{
  "n_experts": 32,
  "d_expert": 128,
  "d_shared_expert": 0,
  "normalize_top_k": true,
  "balance_loss": 0.000876,
  "balance_bias": true,
  "router_bias": true,
  "init_std_router": 0.034,
  "norm": "rmsnorm",
  "optimizer": "adamw",
  "learning_rate": 0.0033,
  "max_grad_norm": 1.0,
  "max_seq_len": 512,
  "train_tokens": 497300000
}
Below are experts of layer 2 (counted from 0) of a mixture-of-experts language model. Rows are named router (the router's row for the expert) and show model dimensions 0-127. Each number is 500 + 40 x the weight over its row's rms, rounded and kept within 0 to 999. Numbers have three digits each.
After each expert's rows: a language model's description of what the expert responds to. This comes from a sample of Wikipedia text that the model never trained on.

# expert 2
router:547472389511506417528473516451561483422500468493455490533507488511511433579517518445554545508508485495453498485485524522529472571521453473554480487534459473522460521520429517522492483488552468524519642462516452491556569556521527461551602504494557491578509503470452524465508460460494525486527523530497485416443493464524454565548467450544471522492508494491459473526528521495477440531512
What it handles: Place-name endings. Final word pieces and suffix words of proper names, especially places and institutions, such as Heights, Street, Island, Road, Cincinnati.

# expert 26
router:611551488481492508558467551497512582489465537546539506471485504458489491532417516504469518498500477533455536514553545484527514571524442427514463555480501511556447442519464542439523489502587524448537551469504504534552546523544517469571537580503533484531456536525466402509532519548492475502504511493476495481489460438517513493549512488591485499487514425487498584556559464529554431511519
What it handles: Pronoun sentence subjects. Subject pronouns and relative words opening a clause, such as he, it, She, who, what, plus first word pieces of proper names in infoboxes.

# expert 3
router:540439476482524500486409524552454498537460462504508551477436470522500491508562538525482556430493516454462573443537591493514476470498463525472557529527408475572485444528497493462496557431529502472515543488565538494514549542501500402492485514462504473525448519508469482412523521541447514496575489519518472422508503507541480519517564450589493502498498455459515546496567470545516447537437
What it handles: Sentence and paragraph openers. Paragraph breaks and sentence-initial words, often after a full stop or heading, such as In, On, However, because, This time.

# expert 20
router:586523492538504436471513524503530491464443493487414499478473433535489456577443514499464523418487446509447482446440527495466432593482488376518580478551457491467448515501480526479478454492535489490520518448500452421530578556551529434534513543525482411535491535526430498493507494448527454524507539466462507458487494506553487521514519459528479472475573485509480482494514433465489507476487
What it handles: Foreign name syllables. Vowel-final syllables inside non-English names, mostly African, Asian and Slavic, such as ani in Hamani, ya in Libya, du in Enkidu.

# expert 19
router:548491483487559470528448496478537518531519450571491454528507511578486461503458520511537576467571523523507476485548557468458429540520464421440478519523427472510539497546447526526516445468589452437557583412523501490494513540581489466548497516519487454586482466552488485448524509545495442475564525508523526405524466501543494517541519507537465480474491450540460502526491441531508484464452
What it handles: Table cell separators. Pipe characters separating cells in wiki tables of sports results, elections and statistics, plus a few common nouns.

# expert 13
router:575479466519520492494446525477478536449472425541503441491553507565569516551446525477444491447527450485544520498527559470454511562491544443426485561583433509487490445503452470466530501583548504416511533438543520557518498549477446447568598548526481457535470455533446486475528517461498478461553496432499494464515467472488442494548502509520479491464498484522546469503456499492469453544467
What it handles: Capital letters, word fragments. Single capital letters and short letter pieces starting or inside words, codes and foreign script, such as cockpit's p, MetaCyc's C, R3.

# expert 14
router:561441370512509459501479545505530481496500501541498488488463505531518522488437516438528567429485544563517527495522551485476489523456455441520522531541430463528471461475515478482508463530550524479556484498549504483581530489531427441561539516471524403557464479567475470463450568445533476450490500452505551460510476521535461531548538520579513455493497457424555513528521496551507423528505
What it handles: Line breaks in lists. Line breaks ending list items and table rows in discographies, casts and results, plus double spaces and quote marks in tables.

# expert 25
router:481500469538518448493450464544480547476502504502453465462514460554496513546544552504565436476555497455480551475558531514530521525562527394486516503542432447591476486529461589464480436487498517477510554399542541506488514574474484467485523536485551433517447488578457437481534573504509459458520520484496502425492497515504515537563533481564564527496537464542524458503507474564480460480536
What it handles: Hyphens and opening brackets. Hyphens inside compounds such as honky-tonk or anti-racism, opening parentheses, en dashes in scores, and separators in lists.

# expert 10
router:529453393516467528504458479542516510459425465442481497460503524556503419497463557508518502437487508480522461440561536532574477497496466445453537570509505453554443471516532541499470501481566524429509542481448474446545507491501520488555506516443507450593443487536457516458548540477493497450522493501517545449579445529466498541555486418563472481478498421464463560462497495530526477466471
What it handles: Clause-joining punctuation. Commas, closing parentheses, semicolons and conjunctions like and, but, while that end a phrase or clause in running prose.

# expert 11
router:591434483510566470529486454470445507489499472436516509470456479464502484524480548501454567452530502420562477502470551527522490585536568450527507514535503459509510479530490566479477484424573489498463587488525486498594532554480455417503512475521519426522518521482480489523524506516527492472490468500535480409537560428545487498536603444504527482520456504474547487509458466552490445510432
What it handles: Mid-word fragments. Middle syllables inside longer English and foreign words, such as ti in completion, ity in immunity, one in opponent, Rou in Baton Rouge.

# expert 22
router:534531408513477408492463501505491512500550486476504481481440515505527451537475505506537499417566534520472460447507548542509479489512476492461475509516458450545465487501495494508514449465585545444452549486494534511509591496548501483524527589493513535585459510568459494475561538514522436491573472501437456389510524534580440480525507402578467515485482472464465496498531481515553487463467
What it handles: Sentence ends, place names. Full stops ending sentences, possessive s, colons, and final words of place names like States, York, England, American.

# expert 1
router:581554412548526454477459533490477469445468487552491482524449450508493524544519517518479551467487483468477525529483486544516493499509483483512497508581446424577519507524444482466500442529497474493509548487523513481571546518555510409550540563477525406631500469519410487490497520548546559502510544554525534526554509507497461447526563421498442482477562492492561522481502523498512455517520
What it handles: Years and numeric digits. Four-digit years and number pieces in dates, statistics and tables, such as 1968, 2017, 000 in $1,000, percentages.

# expert 30
router:507458398542502458477467462545474497480463471460477437505414500581508474490497484454558540497507456500500485519527505505521532534465546511503466565522508479514457523571465548500510468552540492426511542486530539493519580535481494451525508505562569487610471502566436509479524572544508485462511524467509493417557540472551453507528537504612522449463486518516483540557491402506442475494481
What it handles: Group and role nouns. Common nouns for organizations, works and roles after "the/a/his", such as team, film, season, League, actor, Minister, Company.

# expert 0
router:572485431481518559466415520527487546489481538543487538441449508537538537558496449499513474465550502539465494465531544473550473508486461430522513532579485532555483483508493507560530478489521515427492578447535486473560539502486503437541433512511499462600483436566457497488497460554505570531542499509487515489487490521560507488486539469546513509478510468377509579464523413546444518531478
What it handles: Verbs and function words. Verbs, participles and function words after a subject or "was/is", such as known, named, won, called, than, against, said.

# expert 16
router:524482512504510504481496525532526525508531486468478495502503508560538458584476480480552565491466520475444549450505501500437437484550505477476508566533434441568481439531511508457484526484517504492505515466518569516502542518584506410600590528531512403541503435590399527496554522530474475533548463495465505504522501523493475514474549503607511458491495436499510546461567455485455483534487
What it handles: Month names in dates. Month names after on or in, preceding a day or year, such as March 9, 1990; also after and during.

# expert 17
router:513444437536477483479440519437488433504489546488511515529443415470497504521477490441463521456542524450520557447511555470546511514520494501515473593539422460579479459517482531461520483455586465448502523525541497520538457519511452439508534472451474497524517506526383452503581524558448496553564483490475515463486461518524412456485554522536470454483514471544473555542515450530517458444502
What it handles: Determiners and ordinals. Articles, possessives, numerals and ordinal endings before nouns, such as a, his, first, two, and the th in 84th or est in shortest.

# expert 18
router:540507403487474487489520500533456503453469525483445507511509497552514510509442511460532484474484538544468484433522514455506454534480467445504570617550483458517441473517468527547502434467555488500468593405527467534471557531543481488588506463434553504541500504539475532525524490510519467474485540499531507456433546565516478507521488493628484478449482476457487493507557468532491418559456
What it handles: Surname and place endings. Last pieces of surnames and place names in credits and lists, such as -ford, -ville, -son, -ton, Brook-ins, Lake-rs, Angles-ey.

# expert 12
router:511548437526510428462493427550470429507471529490494470476465436489437494562473511502476534473534507496497464431547517482472519508486482409485461512535457500553428454524472515460572419507612487442522569433532491455518560493502481436570572580490499457504434492520461554502529479541527462459524490463529487474565438442523506520516546448514458476495546495522478538522532504478470449472483
What it handles: Place and nationality names. Names of places and nations and related adjectives, often after "the" or "of", such as United, New, French, San, Bolivia, civil.

# expert 5
router:503492411495495479487484524496527496475426475463478464513515403556492462524523479450446528417552520519472550517522513458490517492552519445433508540529437476577474468543502576481495428531591488510533521466513523558548477539565453479576540481500514482512511435573444454534542456517545540531559455549550518401504484499559502516487533438551496498480485490448498547467508433493458498529476
What it handles: Numbers in tables. Standalone numerals in sports statistics, tables and measurements, usually after pipes, dashes or colons, such as 1, 0, 19, 23rd.

# expert 24
router:512541401456443482513472511490478534498456501585419520482440465468503469568554526455515510522499540502510483483474538533512469495548515380528615554573440457538545466515481526450490479520559490493487565469525507540516560508530538479576545529501511471601476488576474524483484550560503480516489455495513534450523469480534432535557481472525461452476515489472557476552475541480479509506459
What it handles: Colons, periods, prepositions. Colons after infobox field names, sentence-final periods, bullets and dashes, and the prepositions in, of, at, such as Country:, Villages:.

# expert 27
router:518466459431528449475515526562531523500485465519481482452451509480502485516531472449518497511561490480553531446569531486550432523491506532511500455537486464549571564512487528469513441485539455501557539434549522496571492522487513407578538503500493475555478464503392566446590464477528548500498493493489476473512505484544416539591559486510438459505487462456491595448508512549528484538492
What it handles: Verb stems and -ing. Verb stems, -ing/-ed endings and particles, often after "to" or "the", such as advertising, back, off, took, end, limit-ing.

# expert 15
router:539532417468499446541520515439520506429481449506416491492515511537446518542495536421499507450538544452411523450493596488494492541489431425471496614505480427479535480475492527497470469519514507456482534410503509434486538538494476446549501516486573485495523565523468490426559492488492486511504548506486576499575493510524456471522521493556487524493550452473491529549526465521430469534463
What it handles: Name-ending letters. Single letters or short pieces closing a word, mostly personal or foreign names, such as Wolfgan-g, Irmgar-d, Orico-n, Famin-e.

# expert 28
router:541486448461529445475433496486566500451459516500463432511439495583493432539486496480452515474514516502530510460491474535492483568507457516496526523511484412546521486544440560432480469553492514500448541439569513522586562513519453471506523473540547514581478410525471467447499493557530440466504502462570518485523470478571457452487526434584500491554496495460521573488510478490480476528429
What it handles: Noun endings, plurals. Plural and noun-suffix pieces ending a word, such as s, ies, ation, ment, ity, and common nouns like area, people.

# expert 31
router:586484391497467488533490474500481532529465458486486503511473397512471477578489511506551546449539537492460467476593521469450484498519525452472526535538466547590487545533471539456543509441581514425467567448530503538495495496520449410569492489507499486534519534529474492453552492524552476484518465480452522514497463495520487531578572448566438491447503484522523519522475542521529418522521
What it handles: Articles before names. The word the after prepositions or verbs, plus capitalized name starters like New, National, North, South.

# expert 23
router:549519424475503507473480523493534508402478510529496540540458463533478511591488499440492531475558551498523533476517562524541469499487554488498489550519475537566463541539469551409529497555508543412509511501487509519555542565533475384547480525498503434587504469487457500523496476560547481425510533447565491489565521512487509561535534506596497478460548438523467487511481537477486444508471
What it handles: Section heading marks. Equals signs opening wiki section headings after a blank line, as in ==Etymology==, plus heading words such as List, Succeeded, career.

# expert 8
router:507472454500567496522421505474496472483518511523510519466454460587469526533471533499473516400508487473538535532484512525563522533519494523522554528469478504552547422539487546482476467533551491456510514469550508453555493511439461461593505507455502501641449552548459536525518503519440503491512555458531558421472501516554480518532485440529422506443513462445573520507525526471420483454507
What it handles: Copulas and adverb endings. Forms of be (was, is, been, were) after a subject, plus the -ly ending on adverbs such as lively and continually.

# expert 7
router:564541484478487517500531447465513532487537474527480459458423492475475500569487547504490517487575486414488500470495523533533465470535471438487553526506508498530539479479505561452572439521550546496494569448507479468498564571505512504544559550484529491512416456550465506472487529535550473527539501465464504445463448445538482539492538508515534484440501438480473601485548463456411382547531
What it handles: Prepositions after verbs. Prepositions and linking words right after a verb or noun, mostly of, to, in, for, by, with, from, as in contributed to.

# expert 6
router:635433448465531466477455498474512447517509472540480428459422502558547516524511481463460472414572488507468433456476509505460516466502507443533505571526435456577446547492492497462516484534522507479554590506509479458570535527437509419523542472500531443574446484514476496459541490530535516498537507472467480483468534429506472464536500437528455445504514450516491483514530485522451461529506
What it handles: Table cells and codes. Pipe separators, blank cells and short capital codes inside wiki tables and infobox lists, such as USA, FC, MF, NIR, Label.

# expert 29
router:579511457435550495469457545501514438481411520507452540518466497532445492563486514526442505491497464454472499491537541469498504505469532419535494566493474495602489511550509516511486436498573532496512577424565510523551534505539449427549501473500468470553450454510438458498504521562470521456528474464556498437556423506510493472460489468501530451459503404496540526466558480543485473436499
What it handles: Function words and separators. Function words such as of, have, had, with, for and to have, plus thousands commas and pipes in vote and census tables.

# expert 9
router:542445519440496472500493512517497521506441512460523489504480449545534544523448441516477558469561480522478544500500530605483515502529514447428530485527452449545490472528480531496508479510568469482480563515488569496546502567483439436561556500509475404539484460527432479515472500521525439402548515427537535420535410471566521492518526483544472436503503484517533488467460435558493493459553
What it handles: Lowercase word beginnings. First lowercase piece of a word split into several tokens, such as co, mi, inter, pro, tra(ding), mon(ster), sch(edules).

# expert 4
router:603470465518496518521520519514506472468479525553475436470539495527509444524497538421537531467522532509494448475490541548483514612535496446517532566506445490462502508489488529485581468501533590462461552439535466555592513577514500471527530528474521473497459544520395510507502421530506502475474534519507546522553509539484506504509564513549463468430470429511528454503487437566541431498541
What it handles: Mid-word consonant pieces. Consonant-cluster pieces inside foreign names and rare words, like ss in Sisseton, gh, č, plus dashes in table separator rows.

# expert 21
router:508494456515465506559469558471468507448463526537467416460470488481479492479467464485474458465517526538486422461495481501470522528552436447499555558526458480582501452487470489496521474508592515464521609467483511516513536575524481434592534488534518495492450547558424541468524465535478503464534481495619521478549456503564516546554563499582526473474505505501473502535532500581512480542501
What it handles: Proper name beginnings. First piece of a personal or place name, often after a comma or pipe, such as St, John, Emil-y, Cal-houn, Mal-i.